config.toml
n_layer = 11
d_model = 192
n_experts = 128
experts_per_token = 4
d_expert = 64
d_shared_expert = 0
activation = "swiglu"
moe_layers = [1, 2, 3, 4, 5, 6, 7, 8, 9, 10]
n_empty_slots = 64
router_score = "sigmoid"
normalize_top_k = true
routed_scale = 2.5
balance_loss = 0.0189
balance_bias = false
router_bias = true
init_std_router = 0.0182
lr_router = 0.00166
vocab_size = 10941
norm = "rmsnorm"
norm_eps = 1e-05
tie_embeddings = false
optimizer = "muon_variant"
lr = 0.0104
beta1 = 0.93
grad_clip = 2.0
batch_tokens = [65536, 131072, 262144, 524288]
seq_len = 512
train_tokens = 439900000
steps = 1811
dataset = "wikipedia_en"
Below are experts of layer 6 (counted from 0) of a mixture-of-experts language model. Rows are named router (the router's row for the expert), down (a neuron's output weights, with its number) and show model dimensions 0-191. Each number is 200 + 40 x the weight over its row's rms, rounded and kept within 0 to 999.
Before each expert's rows: a language model's description of what the expert responds to. This comes from a sample of Wikipedia text that the model never trained on.

# expert 21
Words of naming, considering and evidence, such as called, as, considered, evidence, belief, plus pipes between cells in sports results tables.
router,113,284,167,165,162,200,160,224,169,225,179,174,232,230,222,215,242,151,207,178,160,230,189,214,229,272,172,224,171,163,237,156,163,183,234,172,129,161,149,158,148,168,219,223,153,228,189,261,200,241,178,148,169,175,245,178,231,156,237,242,108,138,164,184,222,159,202,254,242,147,274,204,252,169,248,198,237,170,224,224,229,193,308,237,137,256,221,166,231,173,245,171,246,158,209,213,231,104,196,261,237,238,200,101,149,223,245,167,174,155,151,144,240,146,204,182,236,238,173,170,188,232,211,194,237,236,257,225,160,212,236,172,245,231,149,167,160,203,156,187,252,189,239,220,211,184,227,260,200,192,125,166,234,146,204,160,244,224,165,239,156,134,156,230,221,189,141,228,169,266,214,225,210,231,184,205,246,222,210,283,131,234,239,231,223,227,243,235,193,253,260,221
down2,164,251,188,192,183,171,171,173,166,214,229,148,206,226,199,150,198,183,206,161,184,162,226,197,206,207,179,177,209,228,212,192,147,196,229,166,244,178,213,218,158,170,134,106,215,163,205,153,199,228,196,120,176,192,58,234,196,168,266,232,266,193,272,242,159,161,192,231,137,87,164,167,235,175,237,207,173,201,280,200,143,236,167,173,175,201,142,119,210,174,261,198,187,171,215,189,160,203,208,203,196,223,200,201,172,202,177,305,160,146,218,175,130,212,156,182,281,244,206,223,173,230,209,202,134,244,194,151,228,191,193,230,200,203,157,211,202,191,199,241,224,161,210,232,210,171,185,269,273,142,253,174,203,156,296,117,230,115,218,215,167,172,213,211,173,240,184,198,296,189,285,223,244,161,195,206,284,236,172,204,181,163,192,194,258,148,193,196,266,118,192,168

# expert 23
Reporting verbs and attributions like said, stated, saying, according, argued, with following commas, in reception sections and quoted commentary.
router,111,286,165,157,159,194,173,224,168,222,187,171,237,232,222,215,244,150,205,172,161,220,185,223,236,274,168,219,173,163,237,164,164,176,231,165,129,161,142,154,142,168,213,227,157,239,188,251,207,240,180,151,164,168,246,177,227,157,231,249,107,139,164,175,207,156,198,255,238,151,281,201,254,171,251,205,236,164,220,216,231,194,296,231,137,257,221,162,237,173,245,165,245,153,208,206,226,108,202,257,235,238,204,104,151,220,251,167,176,149,144,143,246,146,203,189,243,234,180,177,196,233,210,190,238,235,257,230,168,217,226,161,243,229,152,168,163,198,161,181,251,192,245,221,209,182,231,257,199,187,126,166,225,147,206,163,240,220,164,231,160,146,155,229,225,197,144,231,160,264,216,221,211,231,177,207,248,216,216,292,132,242,242,229,213,219,250,237,195,249,252,226
down2,240,186,193,209,137,170,245,154,215,144,209,212,258,182,203,222,267,201,196,252,184,215,218,252,170,183,191,265,205,253,294,255,222,277,148,264,134,202,247,204,198,235,226,225,218,186,199,195,171,285,158,141,189,234,267,239,202,203,216,185,186,154,225,226,214,178,122,166,184,194,271,162,241,233,157,215,167,244,217,200,168,182,181,171,181,146,225,214,178,188,240,252,229,187,331,238,146,216,202,237,247,248,272,133,177,146,157,186,206,228,202,227,198,243,266,214,156,246,177,200,286,180,165,200,221,160,275,189,166,180,163,187,235,191,218,229,264,190,190,169,217,193,227,232,104,156,142,167,181,196,152,241,200,221,204,289,222,212,218,224,114,184,173,181,184,123,197,238,241,266,197,254,184,199,221,116,162,268,238,245,274,187,166,187,159,153,182,202,234,170,173,253

# expert 3
Line breaks and numbers in sports-statistics and review tables, plus common function words and nouns in prose, such as this, it, looking, addition.
router,113,280,169,158,158,199,163,227,168,215,182,170,231,229,229,217,244,151,206,179,158,229,186,220,232,274,173,222,170,164,237,159,168,179,234,173,131,158,148,157,152,169,215,230,159,230,190,258,205,240,178,148,164,171,246,176,230,158,238,243,108,139,165,185,217,149,203,252,235,146,273,208,246,172,250,200,243,168,222,222,232,195,305,229,135,254,223,166,232,173,247,170,245,150,209,213,223,101,200,265,238,241,206,107,152,218,251,170,176,157,153,140,243,148,204,185,239,232,176,176,188,236,218,193,237,233,258,229,166,214,235,177,248,235,153,167,158,199,156,188,252,190,243,216,206,183,227,264,201,185,124,161,227,146,204,158,242,219,163,234,153,136,155,227,223,192,142,230,164,268,215,225,214,231,188,209,244,223,214,287,129,238,243,228,219,226,237,237,187,251,254,222
down0,260,263,165,169,194,207,195,251,166,171,131,173,214,164,182,198,176,205,151,266,162,181,195,210,96,183,262,170,165,274,156,158,180,177,193,212,143,183,289,134,173,195,164,231,199,244,210,258,178,197,130,168,189,219,182,236,134,209,179,227,270,145,167,220,135,236,293,218,167,179,198,211,172,214,241,181,220,150,222,190,224,183,217,135,158,227,194,215,211,225,214,231,152,263,224,164,229,200,258,249,184,177,241,236,279,220,141,196,236,155,246,224,207,172,166,206,176,187,166,243,222,246,156,254,166,214,184,137,235,186,144,180,184,197,280,153,227,243,119,245,121,244,218,149,173,216,185,191,208,170,232,105,210,143,211,195,208,211,172,241,175,205,200,258,285,169,189,187,243,210,178,244,248,174,160,222,192,222,252,148,231,233,147,248,147,260,141,134,235,264,162,137